Below are experts of layer 4 (counted from 0) of a mixture-of-experts language model. Rows are named router (the router's row for the expert) and show model dimensions 0-127. Each number is 500 + 25 x the weight over its row's rms, rounded and kept within 0 to 999. Numbers have three digits each.
After each expert's rows: "mostly gets" lists some tokens that are sent to it at least half of the time. This comes from a sample of Wikipedia text that the model never trained on.

# expert 67
router:502509461526476506511493511445553511470472478467517512470443525475467463542483491482500535503502525498530526498511512505503494515488494477540535449478518474520488472495485515543519492525530511467484422489503471506514510545494507525470525490466504491454483472503518538525527509520522491529452484499501524509491476519504474514509471541507537516511551457509495511503516504512469515472485
mostly gets: " Miss", " Mart", " Luc", "enn", " Jul", " Anton"

# expert 82
router:436569500539478494501502486484539517496487459488482532510489524472476480508523506545518514494514535486548504490545487525524524526475497495541496478472501499507510491522483517541510500500494493461474472479522494516496484517507508487512501492499515458486493459500510529514552514520517491541434445491492504505500452522497485524525459557481526497505529503522484516486534523473463517452474
mostly gets: "osp", "yp", "yd", "sych", " ant", "rap"

# expert 98
router:484541443533505495500511496482535511484492471489462530521518496483464479484508502538524488499516526476535508523520502522531448528494500492567515478488525469514495469491470517567500485501506566488481432450502487504516494505494513528500508516477482449449497474503487532517515471496494461509481499530503508512494457532505508516529476521498524498516541456520537498489507521496494537474494
mostly gets: "ff", "if", "af", "amb", "uff", "off"

# expert 104
router:481510481538463500516511463451524512466485493476492534479462541476475466525535501533507516527504509493531543512538479503541498508473468460507517467476509460521531486495505510530498488529492528489486470477514482525499490521518521507454550528500520473471486467475504524537501509490467477508514453487473541525519486510451510554532460522503514502471542476529514501464527514486484516474502
mostly gets: "ō", "yo", "aki", "ji", " Lee", "aya"

# expert 41
router:484516477518475482511535491477518524499506483463485509511478511495482456536538496501543505539488524489507511521512491534542487510471497467552485468450509487522533475500515502494518483489469527478501469453520499535497508531488549521477511508506487430461496501461492524504515496524453483509491462540463512515523480544458497540522468492501513518496538478550509513472530519502452520487480
mostly gets: " for", " among", " against", " joined", " with", " represented"

# expert 81
router:504506489522469533501529487469535526460515474471511515480497528448485501529502497520541535536541506490524531490529483502527475540490467507524468504472506473527514493512504519530496454502488515484484476479478475520518496511499542525455554526464523464488483440496499530504524508506508463540447487519472521513513459519467483514518477515454506485470539496504500534492543522494478512500465
mostly gets: "^{", "_{", " $", "\\", " \\", "{"

# expert 91
router:477512473530463497510524477441521520455504493486518521491475549469473456513513494536511508518494532498536522480533461517512512524473470472541483462496512488534502473496515514526503485511519506494464482475507468524504486514520516516489526545502527469467488494497510513517517540512469477521480443519478542538513477514474499528566485518499501504497536454533519514473526541502494545466495
mostly gets: " people", " players", " members", " students", "ians", " others"

# expert 103
router:471512502495483495531521501490512518484456459499498543517453514490473501596582493509531527538509516465526517483531478508495518548505505504527492477440474485515490490503520510537524507488529525488485477468475468550524498528541538489474493523489506489484455475488514495519493483496502477546501485539482501507505485531476484536508496533496526491495520490520504534484489525487486534496497
mostly gets: " organ", " cor", " sec", " exper", " design", " form"

# expert 24
router:509516490514506496534526472485541519482491470476505523531493496483476475498522479534492508515545517497555545475522489513487501503446496489532493488511524481483519494492490497560506464479508534494443464473502495571501487498514520499469512521478489470501470483508519512538536528511475493534476493524500501486538508537489517538519499537453521491434529490529518542491534538485463524500517
mostly gets: " feat", "wh", " Sm", " Ma", "Wh", " rather"

# expert 20
router:476534498523467514546512472468514516445445498492497525486491513474486493536521519506515527527519531502507512513513480519549480512472463488508481500498540496545518464479471515558513497498495534483486452501495470517523496502516520510498509542507501471477474472489497509555528496529477474494458469529481518519517491511466437535532468509497539488511550515543493513483527513495472514463512
mostly gets: "ep", " Grand", " Mr", " No", " grand", " ke"

# expert 92
router:457535498507486493531544487467496516480473471509464534514447567473466485534531484494504531528526519509519530505500473513505445504459513472503488502510514486512488515505491549531505468493516502465487449486506509513509470490505540496485521544514505492493504454494518537528568537496489501534492485493465538485528497510475493522526467516456532506493535474520515519487506501485475516453510
mostly gets: " go", " Go", " Bo", " Ro", " bo", "o"

# expert 60
router:483515475523488485528505450465513503480513484486491530455495521492481467553500491522536521518490563524536504500503483545543508515484511498546479511452526489504524509502512507520512482523490522467480488433519481529497498524497508508513515535454509479463482491506483528534507515519446509533500470523454497523531472514489493500517464541516482498473506447519506532464539500479474507472469
mostly gets: " G", " g", " from", " by", "-G", "-g"

# expert 117
router:450535481533493505545518491454519526475515495472499521510460517476466461531515488518527520523493539481511542502535474526535470531466485461512496478486532494528520448521486503511507505504530510483475467487510488529490497557496515508481530499471533484484501470494523512516521517476490490546483479497475534508517490520473500556527448541502499490466520470518524531504531543485467515486469
mostly gets: ";", ");", " ;", " —;"

# expert 53
router:450532470504493470541532475460520503494483485477506532521488529501483472542504514520509492531531551516510511470524496546510487509475489479505480459471513451514507460498473511530529473535498514485466483505554499521494519510524528501505526484498518486484483469477491523544504520550445482517491470518505519539499501515478493547503485510502528499498524494562550525464535507462490521495473
mostly gets: " Ch", " ch", " end", " won", " world", " End"

# expert 8
router:465496470513483532536512452486487541488492466466506531466479500468472478517552473518515539507514516495505538531505458505518483543500462475538461479492496477523522458515482492535533529491492505501498477471513483484525523552513511497451487543475505473490485495474512531541502522476483499504480478530474511527496476508475511537550485500448524492487517492501507520481519529516452530480461
mostly gets: " his", " Al", " her", " al", " El", " His"

# expert 64
router:457507477499457512507514456474522535493484465497482531511504521494478476505519495541509476495543518506539506535509465515539475516472476493486463459457550476517521475493511496516504491481492513491461487501514483533493488503534531508499521531483523461482480459476506501532560478531461508546476491510476541503532480525500489506533487538516525476459516443549476525483533512492498505479484
mostly gets: " p", " j", " te", " Te", " P", " man"

# expert 27
router:490513478533468488547528477471519522468501495464500524496477523468479461520534488552511520518503527519519518497528458520525487531488485463529507470496513472529509495505490524525500466505496524497480490474518489526515504546509498518486527535501545448472476488462507521532513542522453479519467456524491531519526473516476492532552451522491529503483525470539507512470524513516490532482472
mostly gets: "'s", " his", "’s", " Its", " His", " her"

# expert 94
router:446520464536454499491515480479521518500443500498492500492458511480483500549513511539519496503510523482528514513479463538517496522467443460517494482481515496523476506476489522550491505466506487492509469496486488524488481511539550482481497513466551490466475471497497509502514515517526472528497455495464506519548489528474496512529467534488522527450506491520504519495520524504435532470508
mostly gets: " work", " us", " rem", " offer", " hous", " sit"

# expert 83
router:481523434542499528518523515476538524479462461498509539483508539499493475571529521500515480500499533486531536492522486497540450534474473490539492465504534485488480483476506497531520481495520492506500462471497472517499512515514540538496525507520501461482452480492490531540507506551514471491498479529491505518498480507510445530503471536489513483493553489544508524507505514497484523492488
mostly gets: " ra", " com", " mov", " serv", " writ", " compet"

# expert 123
router:508514473535467532520505476468559493482536456464488525521476510513497503526523481510531492508510534515498520468536487498510447509465489513517456480477529462511514484492532517545538466518518489503445478482513519539517474525524538483458504523511494470498486500467487508508543488512464503511510471505461509517545452524496471531518504525485533498497533493534528523492531543478487528474500
mostly gets: " inf", "te", "esse", "ou", "de", "ran"

# expert 114
router:472520463515467513515528492429540524484504465508508507510484525481469495542499511525519493539532546503517546498525487546518491501487476477517484462461517511525523476499496537516505482502522509468500458444495516541520499504522515498483500499485532482474475496492516504547496518525493486529479467498502524518543450493463498496543466501498535484482518459515511531464548526504484524453478
mostly gets: " |\n", "|---|---|---|---", "|---|---|---|---|---|\n", "|---|---|---|\n", "|---|---|---|---|\n", "|---|---|---|---|---|---|\n"

# expert 127
router:500531468527476519544533491490520518489489479471502536491481540494469485545519488542489507496529533498509513510521453544503501526482464455517507479485497479510508486513493531532514482498503542471511502480511493522530481537510527504477556530469550468483504474492519501548529538484474454533490470531474534520509465516486485551525465519518509503491521469539519513502528527483480546484487
mostly gets: " Street", " Stadium", " Hill", " Park", " Arena", " County"

# expert 101
router:506532484542487499511502452456509539503507489489495496504476547436474492536525475532515533541515507503536523506517431570518472524473497476535515478481525456518523474500505514523531500493496533498500474481545479533504500514510519505494513508495534469475509483487510513537527508503464476513480477518479533495497467523463469505524449534511510517479532483504497546493509524482470514510469
mostly gets: " (", " (\"", "born", "("

# expert 71
router:462515474489504466503531480488546518496492481501513556534455515479498476517497489514549497483503530520519501519538477526528494505479484494506524495484521476489505485522493522537509467476542532503459448450498466510472498538501510530490547530475542455443477457528522508499491482520506482528478465535507551538497488540482496525512463524502536496515505490484499520486514508504490530459478
mostly gets: " col", " Mot", " project", "ript", " success", " mot"

# expert 68
router:466504454538493498535527439485521511500511462499475512506481518464456492534502487506527535529546543496507512506510475520518493522496488475522499489484513478525538489525505526503502502500479522463485484461533477523490500514490569497482523513480520482446470494469511521512508500512501495521501456536453532498547496504473515524520469500488538528484528475519526526470511544481472564481480
mostly gets: " on", " in", " into", " across", " throughout", " through"

# expert 79
router:500528502494483496547530467483540530492488459469493565489482526475480469552504466537519516525495515504522562503483474521511495557469443466538497489468499486526525459489478559558508495516497527492505498488480500509513498527512497508487498539494518482485521483480474521538531483500480504505478454526483499499494489491485529534506502514460535491473506499518513509482496505492487567488479
mostly gets: " cl", " sup", " Ell", " Wal", " Thom", " Cl"

# expert 4
router:493534435524492518498552489486539502480474466509477552474470544487484483513493464539511533510504518527511525490522458512549482526489505492502506485449502464523527482476488497532540480525465535487501453474512480514512492510531514514464489526475490483478503483500539514531526518501460474518466486492464528511529503543490481531533480527475507504500529467494514507491558539485497525504503
mostly gets: " Gu", " Sant", " Hu", " Mu", " Lu", " Ari"

# expert 77
router:462510482499464506521508481462520532477463463473498515495489523482464478517520485496540510494515506508513528490509456498515488547469474491518513484490528503546505512496479506513527482496499507498475484481536480538530502496558535508496533513461508485450488459469512502504506525485498431515475474544476517530530490542461503534505486559516510494497524511520535508436511517508476533448509
mostly gets: " relationship", " construction", " development", " role", "ution", "ility"

# expert 109
router:487534471511510526510497442487497540467454459480489524511489511487474489520528483493496509502497500507518518508500485522532480540491471496566506478471501475537523475496481490536511508497493506457457454481487479532505481550511514496492500507462495488448467456475483539551518511531460473545467485503514495507532502551492475503542468520522502493474536462530490544488514498506495517498481
mostly gets: " N", " n", " qu", " Q", " sign", " leg"

# expert 89
router:509506452485436478519551482487497518473461481467480512492489540491461450530516495517515502525492540535511506515505470520524482528479493491547495479480524482508515482503506509512517485479506525488477472447489463544487501528503517476488554528510524469471513497486510536541513518516482450518497473500483549527544471531491456529516458513509501504492523460519510491482529516505494527472466
mostly gets: " Best", "The", " The", " the"

# expert 96
router:485512475557475498507504450484537570470501499503514529518504536478490476529503512486536527524504529517541535489535501519517497503471458462509503455498513489499516455521520528510518474519478518476485473494510485541532496514546517515469529522498531486479482490514501515510511544501483449551491471521472526512517483521471500548508460520440511504470502498524505534468523523470509518486499
mostly gets: " years", " then", "ially", " well", "ically", "ively"

# expert 50
router:462516464529498499501520494449511536495477485478475532504458541497468466515523504532528496512486535519516521514516453514545452548498497465551466508481494474521516478501501508526545480513515493495512472490495495510514489530515506524503501499491539483464482471499491513554546514523498460526475483549458542511502483532470465512526482507502505518459548467523493511478512515482494524458483
mostly gets: " V", " v", "V", " X", " III", "II"

# expert 97
router:467509484502513483510518470458525539501491496462501533496438499493480463521519502519530519538502512469514532502512460503507491516450481455508513444467526505514505462511485508518505459522488525493498486484522485496527520519502555501486530513494528494453475501495518504524531494510487447517477475537479502528516498526462490538520450534495534484470531464524501512462508553490463541489507
mostly gets: " that", " gave", " could", " provide", " how", " making"

# expert 66
router:488522469543464522517513453468511526491489490498497514510457541484477468519511501484514513533513561493533542496514497552532502526487493481518511473479490456537518483511510515534510484505508551487479484459513477524493490537495543516484505519496522452449510494492490513512518526492476470542472467547491530497532478508471496537530437509509533511478540477515512507494524522482466504476484
mostly gets: "),", ",", ".,"

# expert 40
router:455501475524499513532540462452506492515498511463494524514509511474479484511518516538519502505541521519535509502514443538521508510470485474522494465487533465516531510516509497529498504489478555462450464492513479492504499532501539511473518512475528490481492460493527505511525521511496484515475486540496524508532486538493469487559470520444482485471543465500532542471517509476465526486503
mostly gets: " m", "°", " ft", " km", " mm", " mi"

# expert 75
router:486494510548497484497543499481511526499476484466488532531489540487479480531506492487513511506533499484505538530521444545508478497463489494516491473456523509559500506509503528506525465530522495476460473481524499537477483518536521538461496492468496472512505457455513502527534532530495479507488475527482520546567476536484492535551481503512504517496505497537481530460501511515510530490501
mostly gets: "Personal", "Career", " census", "History", "areer", " cover"

# expert 85
router:512521478510489476517504470476523520498513472493509524510499523458474484548521476548554491518521506506516501537534485522511513546462509495514499485484544514511515496508508521522513494508521485490463495512524499577534484518525534531455519530466506499470496496487523506535513530542499465531421489531480520507504485529503503517513469511481532484484531479555527523481519543476489522472522
mostly gets: " fin", " Ear", " father", " ear", " Fin", " dam"

# expert 73
router:473507505513451499524526453473508521504490455484495530463486527498481480502533493520502541518474523486532515506505432536536500533484484471524479488476514489536523463510492521539533476527482534485477470507521483515488521537495521523513524538458551489496512471473500539540533504493473495538456468507482518485495483536492479529529461494502499492474523462521490516476524515486478533459499
mostly gets: " Phil", " Ph", " ph", " Ge", " Anth"

# expert 23
router:509517499499465535503534479476540516483513469471483519498479525492459480508503504528511517514520492519522536493509503496508484524482458499508511453468526485545533502509450490522543488533509534481516469475512485522501507510517521519476518547473494480466501485499495495494564524518456454504475437531443543509520469509474486521517464527472523508518549474533508503489501550524476503489499
mostly gets: "á", "í", "é", "ó", "è", "án"

# expert 28
router:499509507541474491499511494471506526485502489489521511524481553486482470524510504503497542503516544497520542524501492531536513508454504469515499477486539436510524494536515525506540512506520528475504496452510499527514512542531533502479512532487499469470481493487523470519502520519463441543463439509487540499526490500474495538525463499495519523451527502529507534497534548476490522496501
mostly gets: "etts", " Illinois", " Ohio", " California", " Pennsylvania", " Peak"

# expert 84
router:470521485525474501512502494462536535501493476477521535483468519463499485518515481502527512513522529476533544483532471524514527509444473470517504466506502472523519476489493526526498494510485503485488486444521481514507477506537537538506530517497535457467475486493527490512515555492488476524498450530499529515526468515473509548546487523491520489470534490505509508458526550488487547460499
mostly gets: "ments", " forces", " features", "pts", " buildings", " groups"

# expert 18
router:455504488501468491547512469474503495500483498457520527497491539494476464540526482523544536528525540507493522503502479505504495533469462447551499447487509499548502490473512499498506492541503487478475497451520455539516471520530534515468527521489529489460479481494510492541519500505479494521496482523494514505524480537481466529513464556490515475495519510506503518481513527519478527463461
mostly gets: " an", " published", " built", " use", " written", " number"

# expert 80
router:487536494516496509502522487462500536486497479480496539499462499469465469509521478566503538528500530494521507482551465521528494538472498483520505491455525453511531465502505521539508474520491512470481479497474462528520481500493520491493536510512535486464504485434492505521521504506476459511514473517490504518559464527471490503525458525484490520470511470511509557484536520503493531465495
mostly gets: "–", "−", "/"

# expert 124
router:492526447527499501540544485465532528460510470485499525482494524478464474531517478503515509528529520504529505477518463505503490524466485467536486470497488470551496473518530501517502468490513506478457484459525511531508487545510506507501537524487505494449516470510526543509510531507484464525489487515479520499548478515477505505519491507483511490443535467530550521461540508484493535475467
mostly gets: " B", " b", "-B", "B", "-b"

# expert 93
router:503527478539475494524496467462530535491506485475503497510464527478504480518531446546527512540512520521564505494508453516544466541487461495545473484495522478514515465489489492521527484489500531481491471487507490530485513500533530509478556521468530483457480505496531497521528519523499485524499480522476504494536456552487499516517467522487495499480535473513510531473519554510477511496488
mostly gets: " \"", " '", "===", "====", " “", " (\""

# expert 69
router:460533510535464483566509510467527496485468466501466534513473510488460476502491487509534558523504543476542497491513480513494498544473464491521525502458508487487490481514535501549538497488482495483494436491513503509526514508502511515479503525456513477473494485505506500509511511498488490530482481506491550532522447537515483513532490498486547515470545465522517531501496528504490556481496
mostly gets: " Comm", " Mount", " Arab", " Camb", " Roman", " Fort"

# expert 38
router:466526516514504495511526510474519527488492500482492507491503520469475475508516479516540545512542525503523516515491482521528509504482479480547494476502532487529543489491484523508514500488490509488478491459497475493528498522487545513500526528468525461482481478491533542532526517501450492510476464519462514552525484525462484553521450538502566524488509502537518541473552522488467517463488
mostly gets: " at", " under", " At", " near", " attended", " via"

# expert 70
router:484524463504492477503513478459546506491486497469508510523481508490471494516528479497521521551521522506497531496529489527533508520458484484523492474494549479528516497495497529563497456503467500484494480458527495526506522521521534516463501517484524452492476492497511486505547537494440484527493455541482528515495478523469506534528462511482545501464518500540500538486545517530473532490482
mostly gets: " due", " led", "pite", " When", " According", " With"

# expert 118
router:442505500487485504523502480495494515489491490489520531511460530504473479543542499534505520523497555502523507509511467549510521512451461496509467473493539487546540458482505508528521481506516535501497492491481469551505512510488522499457529533461512462469476469525478524543523514522484448487464459520457500501518468512498477529536469487498505509495515460510514522459499501476473520497490
mostly gets: " O", " new", " own", " local", " general", " land"

# expert 14
router:495506496563482520515530495489507519462517452471462527500494517481457474540491491525515490532523515498541493518520467530524508526483507483523471478511518479523514501535506520532542459480511535490496458444516487520490473545502522474437512524508512469448490470518493542498520533500512494509499481515451518529507464536472508526523484527474537521477509490504544523506532505497481521492514
mostly gets: "b", " Rob", " dou", " Bob", "-b", " Dou"

# expert 116
router:472512515522497529515514460454533516494482473509530514505498500494445507555541456518531483515517496522539528471512469515538483527513469495517498488484526502498488491510529523535522498480476514487491457498510500548525495495512555497490519514492502477460489487476496523546538518498479495509500493504482483533551464483477514539534458504497482513501525485569557522481520536470498534469487
mostly gets: " re", " dis", " trans", " off", " con", " Trans"

# expert 90
router:506507491524483514515515490453525516476496478460528517488453543486500476523495486512507521522520547524536522510532470497521500546444474463541482467487535486554507482523497516530529467501511511495468470505498497526515486512511521508485522527472517500454488508521487482543548493531465495532494469522454518529526440536458477514542477518492518505498533489508503533471514511490484510469487
mostly gets: " I", "I", " U", "U", " AR", " CO"

# expert 78
router:461520501536496511530512457470522525491476477492518516506455514466472489516523500504513533528513527481515571536502452517505476511486475506503482453445509484510503464530475538494515485516530515483488491492522515537486471513526534541489509505509530496436483476504512503498534498512486479546494478525500498513553460517465508509523480492489512528499511503501533562502543535461509519468477
mostly gets: ".\n", ")\n", "\n", ";\n", "\"\n", "'\n"

# expert 19
router:498534506525497517499517466466516522504500432490512530482509510485488492529508496527510540503498511519529539520515490502549455500475473524511464493471529511524513503491524522517530517526524518490445474461511497502484488489537558525477527542503516430506503492455523520540558505488485489531491480529477495526522465516480500517543449542496523475497525504503517509490499529481487536480516
mostly gets: " Se", " tre", " che", " Tre", "le", " se"

# expert 113
router:491493482511482496527526484478521539480495465492503524491472556489481478535538507522497498539487531521526508513485464544526486523489490466510487481496518453536532477510515493553504487498516511484477488478506485490498495539500514510497542543450551509436493482481508506537523509521459496528477477518467526503526490511455495565503477541487509517471543501504499527467552527489482500481506
mostly gets: " K", " k", "K", " SC", " Tom", " Kh"

# expert 119
router:483515463509451532541524490462501507476472459475498536494481528451482451527512477528531524505525517502523514503486493525515506521489479494532485475490488480506517472493490520512532464491506516506460497479538510511504509545548538486492519578453523485479496470475514491503507540497481465551488456510473528520521477514476480523516463503508505502503532474563529506507492512482492540485496
mostly gets: " University", " Institute", " education", " Society", " Science", " Research"

# expert 112
router:507513499492493494510547441473524539501478512461509535493489523481466479499518497491532499522496503484532529545514475498531473497498450493541522491431517500504505477510479510509495493502527524482477468455499487529550486529514504536478499509476538489478491452485516502549506509489452482519483473547508508521519505516465458541546472525461525476473523509524521515477516527498483546488493
mostly gets: " long", " cr", " pr", "-t", " tr", "-year"

# expert 121
router:471542496570480515512532436482543503464488481502516547488439494475450465519524478519519499517509498513534506485508481537497498520488503512560495476479505473511521490493519516536503508492519481495494477497484499538522488512548510503481526511513484504495483479509500521507540502505498464572476445509457519506567504513492489526503492501470529514485522474543503506503529531501487533488503
mostly gets: "n", "arn", "yn", "vi", "berg", "ren"

# expert 10
router:464512478511470477550527470477513517459489484473516524493497532486468470503510476508492541532524547468502519501522511513517503534486496456537493463471493490503508455511519508526502504493476512462482495489488490497504521521504504494476509518468509453447493456477490508526507554535459473534490460493479549517538458518484470530528485507493509516492553482534524517482517549519485537467499
mostly gets: " American", " South", " British", " English", " German", " French"

# expert 126
router:512515473527468498520549441497540522448465452496494550491475517477461483534501482500512476490543504527533520502539506506507491509480508473562494457452496501511538486505495521520536508483512485482465493479522481531496492493507543542468521523476529471459490475500523520515524509519496486552495462507508524534513501521471492532517485512492507484493540478539539505500513504514476548504497
mostly gets: " part", " run", " Run", " Tour", " Part", " championship"

# expert 107
router:484518489491495511519525465461510547460519488491498532499516521483461500518536474537523510551522560510506549547520492516504482502450502477490499499476503497496530502497493539541512515510533501493492463456533499497511493505505542501484531521487500460497475456480496548519537499495473488493477500528449502499506470553486500544521493520472508490501522458518525521443553527492477505488504
mostly gets: " f", " so", " out", " killed", "-f", " over"

# expert 72
router:496500450525477486521524468488539514473489483500511502504486531484469483567513477532502556517522544508526529506517476505499462550499472457538506478483543480493540479494500538527543468502500507483488484478513481549518533507504538502469537517479539485489502499481528512543525496476498473533492483499482516526543491489468516546512478515459499526523516474518506537470513508517468518466495
mostly gets: " In", "In", " October", " January", " July", " February"

# expert 46
router:464508479527503486534525492491521541450462502465490523505492528482470495538531482487507523502501534492507513514519491532501512535496468489511507482478534495521536477505510502515510507511488534469482492465474513523531483516500538516463555531472528450476472463499511496521510534492501454508485452527489508513528463503441505561531471542498535516464538487511518531466523521489474525477500
mostly gets: " north", " south", " east", " west", " right", " near"

# expert 115
router:502528492518475487482516496496516541504486480448519571507514515476452477550491470483524512527517500506494504512518495549499475499454490471532528494490530497532525494486531524521496476496518505481465467468510499525468514505530527491466511528482532482453519461463494547512530522513494475530476463518500498536513453515440486545506464503485521473510516488532514531484506493516456517481488
mostly gets: " Apps", " goals", "rd", "ronze", " round", " Score"

# expert 111
router:465514491498475466506512481482522535515488476480495520502494555460460460527507502529505543549545548516510526500514492543487533528485485475501451486484534501518474478504488496523494486515526507490487476481484485512488525507523527477495530539502493437481497462480529512522534539495497475526499469512487499513519466529463479547519466539501504501514548477551512529490529522472488523472474
mostly gets: " music", " met", " Met", " song", "vironment", " guitar"

# expert 86
router:470523496486453503514522476475545500489510481458508567467491528462488510511487504512545525530512515515520532528516481555502488526468465483538508474499508498528492468516512513535536491472487494463497443495520497544532511526518517506463520492483527481487463463502505531512524512489506482527494492537505536479512505503476490516522500501476503524461506488548527565436516525480508514487486
mostly gets: " sp", " resp", " able", " stud", " ±%", " worked"

# expert 120
router:496498478527491496504509471477520538477464486472505519505471547481476501521536467506523541496530520507526518504513466500508511497470493500522470492493509500536501465513490525503522446494525487491473473483519509535508506538546521515466530515464498459465484481466533499529501531498500497532458465502490551494518478519505507554535470543476505514481502463552485520447501540520494532459457
mostly gets: "See", " daughter", " family", " wife", " mother", " father"

# expert 105
router:487546504514472510527531497484541500476489454507464544516485505472492518539494492514515523528513533484540532496490484505547502520446464467537509506474513500486502501521489518526517461481481498481494423507520471544508474531521517473493487507468487466459492455514479531515546488488446496500507480519469504514533499521488476505562482507491527487478502458516492534481532486503511501470474
mostly gets: " comp", " sh", " dep", " def", " exp", " ref"

# expert 21
router:475503520515475522520519480467523539498505465448523514513449519463462460540538495508511530513505548485544505498516481525565476538458505468501508475460491498503504498485490531499513485499513526479493493461512489516500501525497528537502546511496522476504522470461516531515513507501472460503507472516500539514499484534490497531560476493472506534488507458510522530488538519507495507442470
mostly gets: "):", ":", " including", " :", " Died", " include"

# expert 74
router:479506472518477499535524502456532547460484465486530510484502533488478490513520513519529505548516539504506522502522478514539500527486436460518482465482482505519507494495510536519519496497486521491493481479531450551496531519495535524485524509480534453478508504461494526513520497530475465525494498539481541516536482526481485540517489541465526500486539504517490512442517493495474543490479
mostly gets: " As", " became", " become", "As", " as", " appointed"

# expert 87
router:493517476505468514543529469486512524457475476466490506499486544467479458535502483505502523509533532513537520516540496527505511519499502498516467483493514485508525480504497501506524468471499527492463489480536476504513506520555525532487538522476536489457519482501487493527493529528459455523484447511496539537535468552466458506506497508515500512499516481543507547470509509496477536445505
mostly gets: " University", " Council", " Committee", " Association", " president", " President"

# expert 34
router:495510462540501519538499477474530505490471488484514531506443556475475478528524486491520519535538518486542544505516463502521479509493491483543477473481488482516496474504491518513536458504510513489499436491490502527499507506489543507461507509471515478441499508491495521531516542515516477539486479511479516501565473510483492528530462544497507511504506498507492569456522526496505514481479
mostly gets: "==\n", "==\n\n", " =\n\n", ".\n\n", "===\n\n", "===\n"

# expert 95
router:500521472540496511541509441473507556493513487477497523512446505488496474506521466524527509542511551510528550493526475507543495535492475492504473454482527487492484476515481502545498489496494512475472474479529474527502503505510536532490505533497527474471467491498507511503528526500487482527468476539482504508533491511458503528549447542464508495455517479504501526471552517488494505484505
mostly gets: "—", " but", "..."

# expert 106
router:485489506512495505480527481493536535493492458475538552512466503454455492520526489502503518514525534476517525530495458535484489533473498476515494458478506508523504499471470530516526509515484507486487504468499493523482495531546549521484547511494548483487469426493523498514497503523467442503519463509511529515497475525501471512530499498486497524500503486542516531474504510460509540440475
mostly gets: " Website", " Coordinates", " Species", " Genus", " Died", "Scientific"

# expert 9
router:482562470528482516519519481461503504483491470472470529512455522469490473530487498514498512506507526486543532512477510537501437527469474496539489469501538448528493468495523532539514488529504514473485462494500471513496475542497527471486518517497505494470498444487494546480508514519511462514468456485481539520521461496506489557506481507509540514488523505547492504485514510495464514486508
mostly gets: " Clark", "ton", "hew", "son", "inson", "mond"

# expert 125
router:480514475503489526501527495489524500506494500480504513483461534455462467530500495484510504526532530488516514519527464529514481510477454432525458457472508510497534503495529517506485481498478543495487481479501467506535521524536540532497496511443501455497496487485474493528539523494481494506474482552462517525531495523479518504539469505470529467470532504518488530498525523498460529444483
mostly gets: " sq", " population", "%", " census", " mi", "/s"

# expert 122
router:490531469507489526528540485469501532496506481477488527476478522507452484521508458540524514515527552530525530508522438514531502501455491489520491481481495492509503482502478498520499471504470507481468477484493484512504499542512525517493546535483499480468482501476524538558526504499466459539485470514483536513511452512464507520544487522478513496491528497522531512448515506498450546474490
mostly gets: " Love", " You", " A", " Life", " Go", " you"

# expert 17
router:491510513490477475509517501493554511459458467499508539508488529488465484501511502534527492523541547513528521499492484523521469510478500474496511492448502510511500482483508538493522448500532512478497445484476458531505480536513498539482506506493538452457476456491486499511550506485477483508489474537509506515524484504505460510517457507481478521487564475536529504463533546500510529473491
mostly gets: " Pr", " ext", " int", " Port", " Sup", "″E"

# expert 99
router:486507486490482470501537466477536538484487498449515535521466547496465494525506480493498524542539506495537489488506434548514498534484485490530501492487506482519514508479512540505519503532483525445481501495537511507498521536524506469478527518474549469486470496488519539554501514493494473510467457518513509509523490517496477499545456504499500460491539470516512513455496530498477538465483
mostly gets: " its", " Total", " Candidate", " Votes", " FW", " MF"

# expert 110
router:497501482548484493550532506469530536465499486449510520508486536471467476517544479523500513527506520499510516498535485502528505510491501486520483478480503486525506477487499510514510473515500542507487461492520505537510497522539509515479525546498525477452465515473525532535542551489466468532483460503465541516511465532482478549534473511476543519477544490521503503482503534493486545476501
mostly gets: "ura", "aria", "ella", "onia", "ina", "ena"